{"experts_per_token": 1, "normalize_top_k": false, "balance_loss": 0.0046, "balance_bias": false, "lr_router": 0.000776, "init": "normal", "init_std_o": 0.0, "init_std_up": 0.0518, "max_seq_len": 1024}
Below are experts of layer 2 (counted from 0) of a mixture-of-experts language model. Rows are named router (the router's row for the expert), gate (a neuron's input weights, with its number), up (a neuron's input weights, with its number) and show model dimensions 0-127. Each number is 128 + 24 x the weight over its row's rms, rounded and kept within 0 to 255.
After each expert's rows: a language model's description of what the expert responds to. This comes from a sample of Wikipedia text that the model never trained on.

# expert 13
router [134 133 115 104 103 151 161 149 168 107 130 109 152 149 152  97 150 147  94 138 122 156 148 153  83 149 114 147  89 146  98 104 155 152 146 145 142 165 100 114 151 156 110 155 164 128 137 156 152 154 161 106 157 138 146 132 147 151 131  99  98 104 155 158 154  87 146  95 167 145  93 160  95 137  98 115 122 159 107 149 100 160 101 100 155 145 164 158 104 111 138 139  93  99 102 138 154 158 101 135 154 114 100 148 151 138 106 120 165 140 147 149 107 106 157 104 140 141  95 144 110 153 116  96 130 142 114 112]
gate2 [131 100 129 154 131  95  87 110 102 136 121 139 113 125  96 148 124 100 184 100 132 115 109 101 170 104 133 111 151 104 151 141 111 110  91 109 111 112 149 137 104 117 128 112 122 130 126 102 110 112 101 165  84 117 120 106 119 123 106 141 141 148 104  83  73 147 128 138 121 112 154 108 159 111 148 150 145 112 131  96 157 108 146 156  50 124 113 100 163 138 132 110 141 162 144 101 115 115 131 119  81 139 173 120 114 144 154 107 107  85 131 100 127 182 103 145  80 119 139 116 147 105 138 161 149 113 142 159]
up2 [127 136 136 148  76 121 150 148 109 148 159 151 179 132 110  90 127 134 127  94 100  87 144 125 113 136 147 148 132  97 139 150 148 129 162 167  96  66 138 170 169 119 171 108 104 147 143 132 114 141 134 144 138 146 111 149 139 144 130 109  95 141 117 112 111 131 119 116 161 147 103 101 113 116 104 123 133 185 116 151 159 170 132 123 141 171 183 165 174 123 170 150 147 135 150 103  87  84 115 164 123 138 133 128 165 111 132 123 104 144  97 134 110 132 135  97 118 110 127 124 161 137 141 112 148 116 152 153]
gate3 [118 119 124 150 127 109  93  87 116 135 111 138 130 122  88 143 101 112 167 134 146 122  88  94 133  88 144 126 137 105 160 126  81 126  98  82 116 113 149 148 100 112 148  84 111 139 112 104 100 128 113 131  93 133 123 118 104 132 108 152 118 185  89  91  77 144 144 149 107 108 140 130 152 130 158 171 128 119 117 118 128 122 142 179  52 122 101 126 156 125 124 121 138 155 149 109  94 116 146 125 104 139 153  99 118 150 159 153 113  89 131 108 135 169 108 149  95 119 137 107 142 106 145 181 141 115 113 140]
up3 [148 140 132 158 108 107 113 165 112 120 126 105 112 156 115  80 111 133 123 115 114 113  87 139 102 126 183 122 108 121 134 146 156  85 113 162  86 134 136 143 192 132 140 150 137  97 120 147 108  99 116 138 139 152 124 135 116 173 151 103 128 132 124 114 141 158 111 129 126 162 118 145 129 117 133 147 147 169 111 136 130 137 102  94 126 171 148 171 143 138 191 128  87 150 161 121 172  69 118 131 140 111 117 139  83 137 148 188 139 157 135 148 126 141 124  95 118 118 110 123 146 142 128 136 133 193 120 113]
gate4 [107 155 155 151 135 108 114  92 134 123 146 113  90 134 118 126 142 131 107 143  67 151 117 121 108 113 130 124 152 129 157 123 121 129 102 104 136 137 148 165 156 132 119 134 115 122 110 121 120 107  45 141 128 143 170 146  85 129 135 154 177 111  98  90 101 154 130 168 116 114 151 136 138  96 104 146 154 146 196 158  91 128 127 136 113 138 116 177 137 141 137 137 150 131 102 123 104 105 122  93 118  91 125 134  87 147 120 112  89  81 157 111 126 152  99 127  83 129 123 140 112 118  79 125 150 156 150 116]
up4 [ 77 113 112 136 115  93 124 163 148 150  86 148  89 139 142 122 145 121 125 174 154 109 129 146 112  89  70 136 118 144 100  98 103 114 146 145 148 168 108 121  96  84 110 125 117  97 133 105 108  96 110 120 153 112 148 119 117  79 136 104 109 149 122 147  98 100 142 117 129 111 126 113 121 123 120 123 173 111 167  89 113 116 112  97 127 118  92 133  86 139 127 135 135 134 105 153 102 135 150 134 170 193 133 178 153 115 129 127 116 137 144  99 105 142 106 168 119 102 134 159 114 148  93 145 160 167 124 144]
gate5 [145 101 144 168 149 152 139  99 108 105 118 127 120 130 120 102 122  94 131 101 106 133 111 102 144  91 171 109 131  99 154 112 136 155 102 146 141 111 132 128 117 131 133 105 129 107 156 124  77 102 158 147 116 151 127  69 116 137 116 129 125 164 121 110  98 139  92 124 119 163 129 109 147 125 169 128 110 142  99 129 142  87 137 158 129 121 120 140 159 146 104 146 180 135 149 118 127  98  91  99  83 161 162 138 120 191 181 112 106 120 166 166 122 156 139 101 122  86 141 121 156 109 111 165 126 115 167 154]
up5 [107 145 121 167 128 131 114 136 126 117 144 108 132 142 140 124 127 121 133 156 114 149  96 162 129 144 155 150 107 108 150 101  69 112  92  81 114 127 172 140  93 108 187 116 105 134 116 154 106 152 113  67 158 115  78 165 132  74 167 166 137 171 137 115 115 141 141 152 114 136 135 138 132  94 126 161 105 136 147 118 117 107 101 156 130 154 109 148 161 111 110 165 111 123 141 179 162 149 144  92 120 141 141 123 120 146  97  99 129 155  80 157 149 129 117 123 144 137 142 103 152 144 121 107 106 142 143 105]
gate6 [121  99 127 134 135  93  97 100 112 133 137 124 134 112  81 137 108 120 178 115 136 116  78  96 129 126 153 132 148 120 175 153 107 105 111 110 111 136 134 129 106  99 142 126 118 117 132 112 138 117  92 155  72  93 140 119  98 103 130 135 168 152 124  94  76 134 137 143 127  91 148 109 160 121 152 150 152 112 139 120 137 114 168 158  54 130  93 122 152 135 136  94 148 183 134 126  94 115 167 129  98 152 166  93 137 136 171 135 107 122 107 100 125 154  97 152  99 147 149 110 131 122 124 166 134 114 125 145]
up6 [126 107  77 129 148 108 122 143 126 143 124 133 124 136 151 157 122 129 137 177 127  89 125 171 146 126 123 159 127 160 123 115 132 139 151 139 124 123 101 113 134 125 111 139 122  89 147 140 147 135 137 123  88  88 138  97 108 138 157  91 106 151 144 150 122 117  82 112 115  93 105 141 106 129 158 144 150  89 181 161 102 109 153 102 121 123  85 136 107 123 123 135 133 105  95 138 185 139 132 138  92 112 130 146 126 114 153  88  91 124 138  96 119  83  86 152 122 216 125 148 123 126 115 153  85 109  93 127]
Description: To and name starts. The word "to" after verbs or "due", closing quotation marks, and capitalized name openings like Je, Da, Mu, Sh, Se.

# expert 10
router [134 133 114 104 103 151 161 149 169 107 129 110 152 149 152  97 150 148  94 138 122 156 148 153  83 149 114 147  90 147  98 104 154 152 146 145 142 165 100 114 151 156 110 155 165 127 136 156 152 154 162 106 157 139 146 131 148 150 130  99  99 103 155 158 154  87 145  95 167 145  94 161  96 137  98 114 122 158 107 149 101 160 101 100 155 146 164 158 105 111 138 140  93  99 102 138 154 158 101 134 154 114 100 149 150 139 106 120 164 140 147 150 108 106 158 104 140 142  94 144 110 154 116  96 130 142 114 112]
gate1 [102  89 137 121 112 142 116 136  95 140 117 132 132 135  68 134 120 147 182  97 123 112 130 142 167 135 153 115 111 121 146 156  95 141 129 147  94 123 137 120 119 112 147 128  83 119 160 156  92  89 110 126  73 119 130 107 128 155 116 119 137 127 116  92 126 117 121 157 143 147 176 108 101  73 123 158 119 111 150 100 155 106 112 149  98 137 138 115 178 130 111 138 157 172 118 130 114 133 105 155 104 108 166  85  95 121 160 142 112 108  97 111 135 148 123 164 129 149 181 113 130 169 138 127 169 122 142 168]
up1 [152 100 151 122 116 144 162 164 118 119 187 114 174 112  96 169 126 100 120  77 145 127  96 126 142 131 119 109 170 101 145 106 153 127 148 115 133 122 134  80 126 114 162 140 146  82 143 141 113 171 143 174 150 105  79 153 101 126 130 130 142 115 132 150 118  98 156 121 106 125  90 142  96 110 144 111 120 145 106 128 111 101  99 135 103 132 143 126 120 148 140 123 155 108  66 167  94 134 128  91 130 139 135 137 128 118  82 133 141 127 135 117  80 136  95 127 125 142 140 127  97 122 198 129 140 167 143 141]
gate2 [148 148 144 147 163 119 111  91 115 130 145 145 127 102 125 146 128  78 162 117 149 146 115  97 164  98 172 140 127  99 154 142  66 132 163 128  76 129 155 147 114 101 150 148 112 147 115 121 125 100  94 132 105  99 144 110 130  88 118 108  72 143 136 117 117 171 125 131 143 116 145  83 129 126 156 122 130 163 137 125 111 114 120 149 112 109 123 126 166 155 140 139 167 156 105 126 125 112 112 116  58 130 119  98 134 159 154 164 125 130  99 145 186 172 112  96 144 124 130 143 122  93  91 136 149 125 110 127]
up2 [102 134 132 100 151 108 131 160  95 157  98  88 101 111 114 164 145 121 117 169 127 128 131 168 146 124 131 122  83 122 128 114 137 120 164 135 146 139 124 140 132  79 100 178 104 140 116 137 100 126 111 104 113 106  83  93 132 147 156 100 120 134 116 139 101 171 139 161 113 180 143 140 142 139 171 133 120 141  77 176 112 145 145 132 139 136 119 144 143 130  87  81  90 117 121 107 127 157 121  90 149  94 138 122 157 123 134  73 145 131  83 131 138 113 138 124 111 125  95 120 148 112 132 119 119  62 151 115]
gate3 [144 121 162 126 149 123 112 118 137 134 147 112 144 117 120 139 156 153 143 158 130 163 144  96 150  72  99 132 176 141 145 116 126 138 164 151 146 122 146 123 133 153 136 162 107 105 119  81  91  98  84 128 113 126 101  82 109 130  92 128  87  90 139 111 136 120 120 141 135 115 183  87 131 179 110 124 117 130 143 126 129  74 125 130 100 121 103 169 101 103 111 179 146 110  65 132 144 131 146 124 120 148 175 136 117 159 165 121 144  95 127 167 121 140 104 104 122 151  98 141 100 157 123 139 144 123 134 135]
up3 [164 146 133 119 159 118 106 150  95  78 147 124 132 131 113 117  98  77 138 171 173 147 106 129 143 142 116 116  64 117 117 121 141 146 123 111  85 131 110 139 136 118 131 173 142 149 129 127 153 130 120 136 135 128 156 157 118  88 133 108 104 125 158 165 128 103 118 133 128 185 153 161 129 160 150 128 114 145  77 142 113 110 134 163 150 147 127 120 147 152 155 108 147 146 122 121 139 137 127 164 104  95 124 157 142 156  90  71 157 166 121 119 145 124 110 104 188  70 123 106 123 134 114 113 117  99 150 118]
gate4 [119 122 131 150 129 124  85  87  97 112 138 129 119 142 100 161 117 107 160 125 141 106 119 119 145  72 140 135 124 104 149 128 112  85  93  98 109 131 162 138 109 108 119  97 124 107 113 113 128 116  94 146 117 135 135 141 117 117 133 180 155 137  95  73  97 155 131 127 127 100 156 110 136 108 163 191 126 117 136 142 121 119 132 143  50 114 107 120 170 140 139 113 132 182 147 127 120  98 140 121 100 141 162 100 128 128 174 133 101  89 147 138 129 168 101 157  84  94 116 125 158 117 140 152 144  99 121 129]
up4 [194 146 133 127 145  46  89 132 122 124 141 141 105 138 149 151 123 145 112 142  92 167 174 134  90 121 152 154 126 124 174 102 152 135 132 127 153  96 134 125  97 126 143  65 103 105 126 108 171  88  91 169 161 120 157 154 133 112 129 126 107  93 105 126 140 135 134 133 162 153 162 160 145 122 127 135 129 117 125 114  87 129 114 139 144 118 156 166 121 129 133 135 128 127 115  98  99 103 148 135 147 114 121 110 144 162 132 143 114 119 153 175 132 132 130  80 113 116 172 128  99 168 115 121 137 117 102 115]
gate5 [120 142 106 113 122 106 101 139 113 139  72 110 120 132 123 152 137 108 160 124 145 165 104 108 153 128 138 131 137 170 147 143 136 107 175 155  90 158 124 156  89  96 131 120  84 166 139  96 123 127 123 106 155 114  74 149  89 167 132 152 109 125 129 146 138 137 114 136 126 125 112 101 129 163 164 130 171 110 154 116 204  96 128 129 130 130 129 135 123 116 103 130 147 142 126 147 140 118  82 167 109 129 106 137 127 133  77 134  87 131 118 131 140 184 151 142 137  88 107 142 122 185 139 104 129 101 156 139]
up5 [138 164  91 126 133 140 142 147 138 136 173 124 165 150  85 169 112 107 144 139  86 141 135 158 116 131 160 178 117 134 147 121 162 112 130 102  92 120 149 136 121 143 147 110 141 129 129 136 153 105 170 105 117 125 151 119 131 119 111 152 167  61 117 137 136 151 136  87 153  86 139 111 145 133 129 129 100 134 167 129 122  59 138 124 133 146 139 119 158 177 135 147 136 128 175 111  82  90 188 155 124 114 159 129 149 154 123 131 116 125 145 128 124 137 151 132 138 133 119 141 108  96 164 105 173  93 122 141]
Description: Mid-word pieces, table digits. Inner pieces of ordinary words (ri, in, la, er) and final digits of numbers in statistics tables, like 0.3, 173.

# expert 21
router [134 133 114 104 103 151 161 149 169 107 130 110 152 149 152  97 151 147  94 138 122 156 148 153  83 148 114 148  89 147  98 104 155 152 146 144 142 164  99 114 151 156 110 155 165 127 137 156 152 154 162 106 157 139 146 132 147 150 131  99  98 103 155 158 154  87 145  96 167 145  94 161  96 137  98 114 122 159 107 149 101 160 100 100 155 146 164 158 105 112 138 139  93  99 103 138 155 159 101 134 154 114 100 148 150 138 106 120 165 140 147 150 108 106 158 104 140 141  94 144 109 154 116  96 130 142 114 112]
gate2 [137 136 125 160 142 100  81  93 120 132  91 128 135 122 104 142 114 100 175 138 141 128  88 106 136  94 113 137 146 113 152 138 115  93 103 103 134 108 158 149 106 105 117 100 112 129 118 129 123 124 109 143  86 129 114 127 118 118 122 149 130 152 103  77  84 128 124 164 135  85 170 114 130 104 163 179 135 100 148 129 142 121 133 156  58 118  97 106 156 120 136  98 139 170 143 111 120  96 150 134  80 143 166  90 117 121 170 125 103  94 120 113 137 164 104 164  93 124 130  94 128 117 147 157 147 103 124 143]
up2 [114 121 184 134  88 122 109 133 149 154 131 135 152 128  76 120 114 131 106 114 133 130 141 161  97 118 128 121 152 116 107 123 157 146 136  99 121 174  88 173 115 130 165 115 103 149 131 167 109 150 142 129 172 144 122 100 128  89 114 142  90 119 144 165 106 148 106 131 111 163 141 155  85 129 110 135  85 154 125 150  73 133 155 137 132  79 164 136 161 115 200 102 122 113 157 137 121 140 130  97 168 140 120 129 152  94 117 124  64 133 111 135 110 105  99 126 134 124 162 139 124 140 129 126 147 144 123 130]
gate3 [131 106 133 144 133 123  81  94  96 142 110 128 110 120  95 139 122 106 187 145 130 110  87 112 132 102 134 111 156  94 168 143  95  87 115 121 127 123 146 142 105 101 141 114 123 123 109  95 107 112  91 156 100 126 118 118 119 116 117 148 143 144 110  83  93 132 117 171 128 106 147 122 148  96 158 166 131 106 149 119 118  96 142 162  63 121 111 128 159 136 118 137 161 173 154 100  84 127 146 118  92 134 149  73 117 126 148 126  99 116 118 129 160 178 101 164 101 120 144  97 139 122 156 166 151 136 119 138]
up3 [112 144 179 135 125 131 143  92 107 159 154 119 171 113 113 120 128 124 145  86  92 164 128 199 107 132 115 124 127  93 101 148 126 133 131 135 109 116 113 148 134  81 172 164 114 121 106 177  83  95 120 116 145 132 129 151 137 171 138 120 156 126 147 119 138 164 107 109 124 149 140 119  68 107 120 147 101 143  77 157 133 146 159 147 123  98 143 161 162  98 175 113 118 134 175 153 123 132 106 112 103 120 110 117 132 116 134 145 102 122  98 132 150 101 105 143 143 106 157 111 123 103 153 141 151 134 158 150]
gate4 [ 98 131 165 122 143 161 113 115 107 136 107 130 123 123  92 149 111 109 178  91 130  91 116 108 157 103 152 139 116  73 120 109  92  92 117 141 120  95 140 114 131  96 152 104 127 140 112 131 122 137 113 207  95 114 104 120 141 118 134 130 123 163 114  99 145 111 117 153 145 144 139 178 116 148 168 185 121 102 149 110 120 117  86 119 118 125  98 118 121 116 170 103 156 127 125 172 148 118 113 121 135 138 135  91 139 157 147 110  80 164 144 129 126 159 101 172 117 148 128 123 177 122 172 123 143 126 130 123]
up4 [132 152 135 126 115 129 153 122 135 158 168  93 174 157 141 107 136  96 115 116 156 127 126 114  94 114 156 169 130 145 149 117 114 139 137 115  69 115 121 158  92 186  94 103  72 114 141 155 125 150 121 100 121 125 149 173 115 125 109 135 142  97 150 127 126 147 160  97 115 116  84  74  95 115 118 131 111  90 131 122 131 171 157 158 125 144 126 155 158 116 132 102 130 140 144 188 115 177 109 160 110 169 117 104 122 152 136 139 152  96 145 108 115 121 141 131 148 124 107 158 130 126 128 129  86 161 132 145]
gate5 [127 113 124 128 139 108 135 149 112  97 150 143 102 141  97 128 122 121 155 105 121 119 150 137 153 122  86  79 110 142 143 151 144 118 147 145 128 118 120 122 135 129 144  99 154 164 135 143 169  89 171 146 146 145 120 110 132 143 135 137 148 131 132 145 131 112 111 140 113  97 103  96  98 113 123 128 119 124 167 115 129 166 165 110 104 100 103 111  88  92 155 142 143 112 159 111 119  32 119 190 114 122 100 133 142 158 139  83 139 121  96 106 157 146 140 130 137 143 132 193 158 113 127 123 146 166 133 183]
up5 [133 143  98 105 109 115 158 105 141 121  99 162 106 120 120 114 121 184 142 150  97 155 126 181 117 116 126 109 154 101 119  99 171 114 105  73  79 148 118 120 150 131 127 109 133 111  89 135 135 132 134 111 128 142 140 120 106 117 135  94 156 138 123 140 101 145 151 122 111 158 114 125 110 158 121 128 110 148 114 118 172 169 121 108 134 136 115 134 125 110 173  94 118 108 135  78 151 126 164 146 144 108 133 123 165 127 164  93  94  77 141 140 109 142 145  78  77 105 140 147  89 129 122  86 163 115 132 172]
gate6 [135 150 113 122 139 172 100 115 107 159 123 126  79 130 119 130 140 116 160 111 143  98 101 128 103 107 154 122 168 118 118 158 112 128 133 113 114 140 135 140  70  75 124  99 113 134 121 126  93  91 137 130  90 113 158 110 156 133 112 145 133 150 121 116  84 152 142 130 114 108 120 146 144  81 128 114  93 115  94 136 139 128 133 121 108  79 133 120 153 166 195 174 138 148 161 131 164 121 130 115 112 185 134 130 123 159 149 119 135 114 107  81 167 191 114 143 127  87 115 152 121 134 143 122 153 107 147 133]
up6 [114 110 115 166 106 159 130 124 118  78 115 142 149 147 125 123 132 166 120 152 121 140  95 127 141 162 104 141  89 134 115 183 156 107 117 134 109 119 159 127 144  76 171 156 154 113 145 115 147 119 117 141  93 120 138  91 130 111 136 124 113 198 144 119 121 102 161 157 128 178 152 114 142  98  98 116  89 141 151 104 126 128  76 138 132 125 159 159 113 143 132 157 144 136 112 105 130  86 124 139  94  86 129 156 126  96 136 128 103 153 128 130 133 184  85 168 131 159 133 151 158 148 116 123 102 136 116  99]
Description: And, or, list joins. The conjunctions and and or in lists, commas before them, and capital starts of names, such as go in cargo, Ad, O, P.

# expert 0
router [134 133 115 104 103 151 162 149 168 108 129 110 152 148 151  97 150 147  94 138 122 156 148 153  83 149 114 148  89 146  98 104 154 153 145 144 142 165 100 114 151 156 110 155 165 127 137 156 152 153 161 106 157 139 146 132 147 151 131  98  99 103 156 157 154  87 146  96 167 145  94 161  96 137  98 114 122 158 107 149 101 159 100 100 155 146 164 158 104 111 138 140  93  98 102 138 154 158 101 135 153 115 100 147 150 138 106 121 165 140 148 149 107 106 158 104 140 141  94 144 110 154 116  96 130 142 114 112]
gate4 [107  93 131 120 124 114  91 139  93 176 155 158 127 160  43 158 116  82 144 125 174 109 134 105 160 105 126 103 176  94 160 128  96 102 146 136 154 133 167 137 148 131 111 107  86 142 143  95 142 122 110 161 113 122 132 115 129 111 129 112 157 131  81 129  92 115 127 132 141 127 126 111 120 144 167 137 127 153 125 103 140 116 137 161  79 127 120 128 142 113 113 126 132 144 130  94 134 123 152  74 111 135 165  94 105 112 141 130 116 127 133  87 133 149  88 134  98 105 152 144 142 135 154 151 154 130 144 171]
up4 [152 100 170 127 146 157 155 157 100 123 164 128 105 156 119 140 130 100 136 144 145 117 138 105 130 124 147 140 114 118 142 103 102 102  72  90 150  78 117 137 101 102 121 146 151 123 153 145 138 104 126 123 112 117 142 123  71 119 149 169 108 158 134 142 117 142 152 117 107 159 118 150 159 131 156  99 126 154 122 164 110 179 123 117 145 186 127  86 124 120 114 145 155 137 134 118 130  79 102 184 130  92 123 102 125 104 151 183 169 140 120  84 149 114 110  97 119 130 163 132 126 156 133 131 149 150 128  95]
gate5 [130 133 155 128 141 116 131 124 134 129  82 118 117 141 150 125 138 152 148 117 108 137  98 117 145 144 126 109 150 128 133 128 110 156 125 137 162 130 133 115 132  93 117 134 121 172 185 124 121 139 132 138 151 111  86 155 137 142 135 155 145 147 112  97 139 128 105 193 142 135 179 137 161  84 115 127 149 149 139 103 117  80 153 115 123 127 143 115 145 166 124 112 142 129 197 148 134  95 167  82 107 111 135 115 146 101  98 165 107 159 125 163 129  99 100 140 154 145 143 130 147 143 145 169 218 146 123 102]
up5 [110 120 151 144 123 153 117 100 132 104  75 137 155 108 137  99 179 117 122 109 101 124 125 118 105 120 155 141 121 141 140  78 112 126 116 101 148 137 156 139 149 104 122 143 157 121 154 130 142 137 155 105 136  79 118 131  98 174 136 166 154 155 114  82 141 120 132 135  74 130 118 122 129 128  68 100 148 139  95 126 143 119 141 103 141 138 132 110 111 132 142 127 165 160 150 112 117 116 122 118 145 123  80 104  95 187 119 152 142 112 153 152 149 119  95 124 153  92 153 113 144 133 142 134 155 103 208  87]
gate6 [111 108 106 106 133 150  74 138  87 109  97 128 166  89  74 130 144 117 159 118 111 108 130  88 104 118 138 138 118 109 133 145 116 108 122 108 137 142 174 113 133 117 211 149 144 132 118 126 133 122 155 154 117  99 135 125 117 142  78 187 120  93 113 122 133 140  94 165 120 115 164 163 119 134 149 135 122 125 112  74 143 131 117 147 118  97 101 122 129 154 104 146 117 171 155  96 102 109 102 135 148 163 146 103 163 147 163 132 141 124 130 122 177 135 105 176 114 126 137 125 125 117 162 152 150 140 131 126]
up6 [135 167 149 135 129  99  85 120 139  81 168 154 136 101 138 182 102 174 117 131 143  99 138 126 146 120 143 150  86 133 113 112 117 115 108  70 133 147 163 124 105 185 140 119  88 106 133 135  71 109  99 145 154  72 119 124 152 101 103  84 117 131 154 136 132  80 127  82 101 118  96 141 117 103 129 126 138 176 131 126 136 140 143 150 151  78 133 109 100 132 126 127 125 118 149 124 160 140 142 114  94 144 135 147 123 106 134 114 123 162 135  97 122 143 144 144 109 118 136 110 102  79 107 149 132 122 144 129]
gate7 [135 145 116 144 138 127  92 131  91 120  88 172 136  96 162 137 103  77 152 115 144 140 130 111 108 110 136  92 169 126 178 115 112 127 151 126 119 137 123 114 105 130 121 144 109 132 115  97  98 178 142 149 124 148 180 108 166 113  98 139 128  96 141 139 132 130 164  99 141 107 126 123 153  94 127 135 169  99 150  84 128  81 117 132  98 109  64  75 107 134 161 169 126 131 121 122 127 128 137  94  80 135 120 139 136 158 107 191 119 125 151 109 103 115 120 153 148 140 142 139  99 145 102 126 126 134 115 139]
up7 [169 130 124 112 120 120 151 173 160 109 114 129 135 127 117 121 163 142 157 130 131 153 100 169 135 113 157 165 129 162 140 101 133 135 188  90 135 138  96 143 157 105 118  75 112 136  95 102 142 158 124 143 109 142  97  99 115 137  90 148  92 176 116 137  95 101 137 120 111 140 171  82 124 102 134 122 143 123 129 141 114 116 123  82 130 124 174  95 122 108 130 134 140 158  86 101  99 108 151 134 141 132 112 118 147 144 141 137 163 106 121  94 127 105  89  91 183 169 117 103 116 120 105 126 114 134  96 150]
gate8 [133 152 108 158 151 143 110  81 100  73 157 133 102 124 141 133 124  81 108 157 124 125 180 150  92 142 148 121  81 116 118  70 158 137 138  93  91 124 119 143  97 174 129 132 102 119 130 120 150 113 128 155  91 124 147  98 136 178 141 114 133 120 123 118 115 133 157 138 113 115 137 168 111 141 156 150 163  90 146 127 112 102 146 127 128 136 138 147 130 148  97 127 154 126 102 132 144 157 102 104 104 106 131 169 153 169 170 166  87 102 137 137 135  88 145 101 167 118 133 141 144 153 130 125 127 155 155 159]
up8 [ 94 111 142  74 144 138 110 126 132 132 190 129 145 127 125  86 152  40 122 142 112 131  98 124 133 138 142 113 113 120  85  79 141 114 124 101 118  86 113 137 139 145 122 181 122 118 164 103 163 112 122 109 116 147  87 156 128 111 134 134 143 119 111 114 139 113 143 119 131  83 128 177 136 167 163 140 112 146 102 152 144 115 131 104 118 161 133 120 153 125 154 141 128 144 118 124  95 148 109 127 120 165 123 102 150 121 109 136 174 109 137 114 161 121 138 110 126 110 109  94 143 149 104 163 125 138  86 188]
Description: Mid-word fragments, names. Short word pieces inside names and words, especially le, a, or, est, ing, as in Carleton, ceiling, panchayat, Southern.

# expert 3
router [134 134 114 104 104 151 161 148 169 108 129 109 152 148 151  97 151 147  94 138 122 156 148 152  83 149 114 148  89 146  98 103 155 152 146 145 142 165 100 114 151 156 110 155 165 127 137 156 153 153 161 106 157 139 146 131 148 150 131  99  98 104 156 158 154  87 146  95 166 144  93 161  95 137  99 115 122 158 107 149 101 160 101 100 155 145 165 158 104 111 139 140  93  99 102 137 154 157 101 134 153 115 100 148 150 138 106 120 165 140 147 149 107 107 157 104 140 142  94 144 109 154 115  96 130 142 114 112]
gate1 [120  99 119 133  96 125  97  94 102 152 107 143 101 128  86 149 121 119 168 117 145 106  91 120 142 119 137 137 138 115 135 172  79 117  94  92  96 119 161 139  84  94 140 107 122 140 112 122 126 113 109 132  80 114 131 101 114 120 128 170 128 166 110  86  88 129 163 165 141 105 157 105 117 128 145 159 118 110 134 131 129 117 150 160  57 121  97 115 180 133 123 126 162 178 117 120 126  98 116 125 130 133 141  86 132 108 173 118 127 109 135 102 122 162  94 148  87 114 150 122 138 133 139 160 159 131 116 110]
up1 [133 129 138  89 143 143 115 144 129  98 132 162 115 145 138 122 112 131 153 116 139 101 118 159  96 157 128 151 100 149 107 132 142 151 167 105 153  78 151  58 118 172 142 124 114 103 119 111 145 106  95 138 125 140 127 114 159 143 142 122 194 154 121 146  85 112  99 137 118 119 121 154 187 134 142 153 121 174 136 126 108 121 145 121 122 123 170 120 138  98 181 121 135 121 140 100  72 122 133  95 137 169 133 123 136 113 112  97 121 104 167 159 133 127 120 144 138 153 144 151 141 162 115 161 169 105 119 171]
gate2 [155 131 125 157 130 111 106 105 102 149 116 127  95 130 117 126 118 147 168 108 124 130  88 120 128 129 106 143 142 121 164 148  74  97  84  93 110 118 151 146 109  95 155 107 107 136 131 127 121 102  97 139  94 114 117 128 104 127 135 121 101 143 114  88  95 139 130 160 116 103 147  95 160  86 153 169 142 129 123 117 156 125 109 182  54 138  88 123 172 115 147 116 157 171 106 125 123  95 128 116  99 148 175 102 152 150 150 110 145 103 134 108 129 173 118 154  76 112 150 111 120 101 124 132 140 128 141 140]
up2 [152 183  87 129 114 142  99  89 120 120 155  83 100 140 164 154 151 118 110 157 110 101 145 155 140 111 157 145 128 129 118 117 126 125  86  98 114 128 185 161 158 120 125 123 124 166 139 147 159 130 113  91 142 157 101 139 132 124 176  84  90 132 129 131 143 140 104 118 143 117 128 115 120 126  93 106 151  99 108 141 126 180 123 163 140 167 120 134 139  75 130 137  78 134 123 135 131  92 121 130 124  78 145 147 104 151 120 153 126 121 118 101 156 141 119 118 115  99 142 123  75  76 123 122 117 143  95  99]
gate3 [147 142 123 171 151  82  91 101 113 140 122 120 106 151 104 143 103 111 161 120 128 102 110 110 128 133 148 116 150 112 163 132  95  99 101 105 124 105 133 147 128 102 124 103 110 126 115 105 131 127 106 135  85 122 114 128  95 117 118 133 163 129 116  70  97 157 122 128 117 112 155 103 159 120 159 171 116 106 125 105 144  99 136 148  44 123 107 114 180 137 143 116 163 178 113 148 141 120 128 109  85 147 177  84 124 134 152 117  91  89 120 108 120 149 101 155  85 128 152 133 160 117 132 155 127 128 134 146]
up3 [128 139 148 156 120 126 117 118 157 157 138 121 164 101 141 101 117 145 119 110 128 134 103 114 106 141 105  99 113  74 136 140 143 140 191  74  89 154  93 121 129 134 113 130 133 102  89 132  99  96 137  88 130  84 140  96 141 168  92 129 124 118 147  98 129 161 145 136 102 103 125 124 182 121 146 160 116 123 157 115 114  93 100 139 129 130 129  78 137 148 163 124 157 143 117 158 153 101 115 155 131 123 125  83 109 115 108  80  74 156 114 141 142 113 127 106 115 161 145 114 159 136  90 112 120 163 100 119]
gate4 [158 168 113 108 124 120  60  90  66 133 133 123  99 144 107 136 130  99 141 129 123 119 133 123  81 140 132 105 141 148 145 123 103 147  90  89 125  80 139 135 142 143 154 123 130  95 114 103 143 118  94 100 119 150  99 133 100 117 120 123 125 109 106 116 114  83 132 104  84  78 134 102 157  96 131 120 112 140 134 149 120 125 124 120 105 147  94 121 151  95 151  88 167 126 119 103 100 119 119  87 110 127 158 166 151 117 116 126 146 116 157 113 113 123 179 120 117 116 114  97 160  62 159 142 116 102 118 108]
up4 [174 177 117 157 204 159 130 141 124 103 169 148 134 136 128 122 134 146 131 158 114 100 166 140 132 132 152 109 127 116 126  97 116  97 159 116 127 136 131 155 146 113 145 119 149 123 134 120 101 139  96 111  97 118 142 111 107 145 153 173 122 140 141 107 142 141 114 157 164 159 143  76 179  87  93 101  86 145 181 144 136 164 105 140  99 132 159 141 154 107 110 128 149 121 139 131 154  87 162 121 102 109 142 139 109  99 124 133 116 124 138 123 157 110  95 132 112 145 126 131  99 155 152 175 160 160 105 124]
gate5 [140 163 185 130 114 151 104 127  80 132 126  83  72 136 108 144 126 124 177 137 140 148  89 136 115 139 145 144 136 152 112 151 136 141 111 168  82 125 114 169 147 141  99 135 128 130 134 130 146  98 128 112 118 146 150 135 143 125 139 116 123 140 113  90 150 127  94  99 111 142 149 143 185 127 138 130 153 132 119 134 127 141 119 155  94  82 168 116 169 136 173 134 131 155  80 109 130 140 108 100 132 103 134 134 107 139 177 110 152  93 182  80 139 108 114 161  91 131 134  85 112 135 134 125 143 129 166 123]
up5 [114 145  94 156 143 134 116  96 105 116 143 142 119 148 133 158 134 121 113 105 162 119 112 160 139 115 155 119 122 157 133 121 116 102 132 136  88 102 123 101 162 119 112 104 117 127  78 148 173  96 126 144  83 128 195 164 134 140  97 128 136 132 131 108 122 119 104 103 174 139 144 106 114  89 131 122 154 113 162 145 135 137 116 178 121 147 165 168  67 158 156 133 144 161 111 101 148 100 132 144 132 115 140 174  93 139 120 119 155 156 128  88  95 117 141 143 171 130 143 165 149 162 126 113  96 162 143 126]
Description: Mid-word fragments, symbols. Word-internal pieces and punctuation in names, foreign text, code-like strings and tables, such as ur, vi, al, hyphens, open parentheses.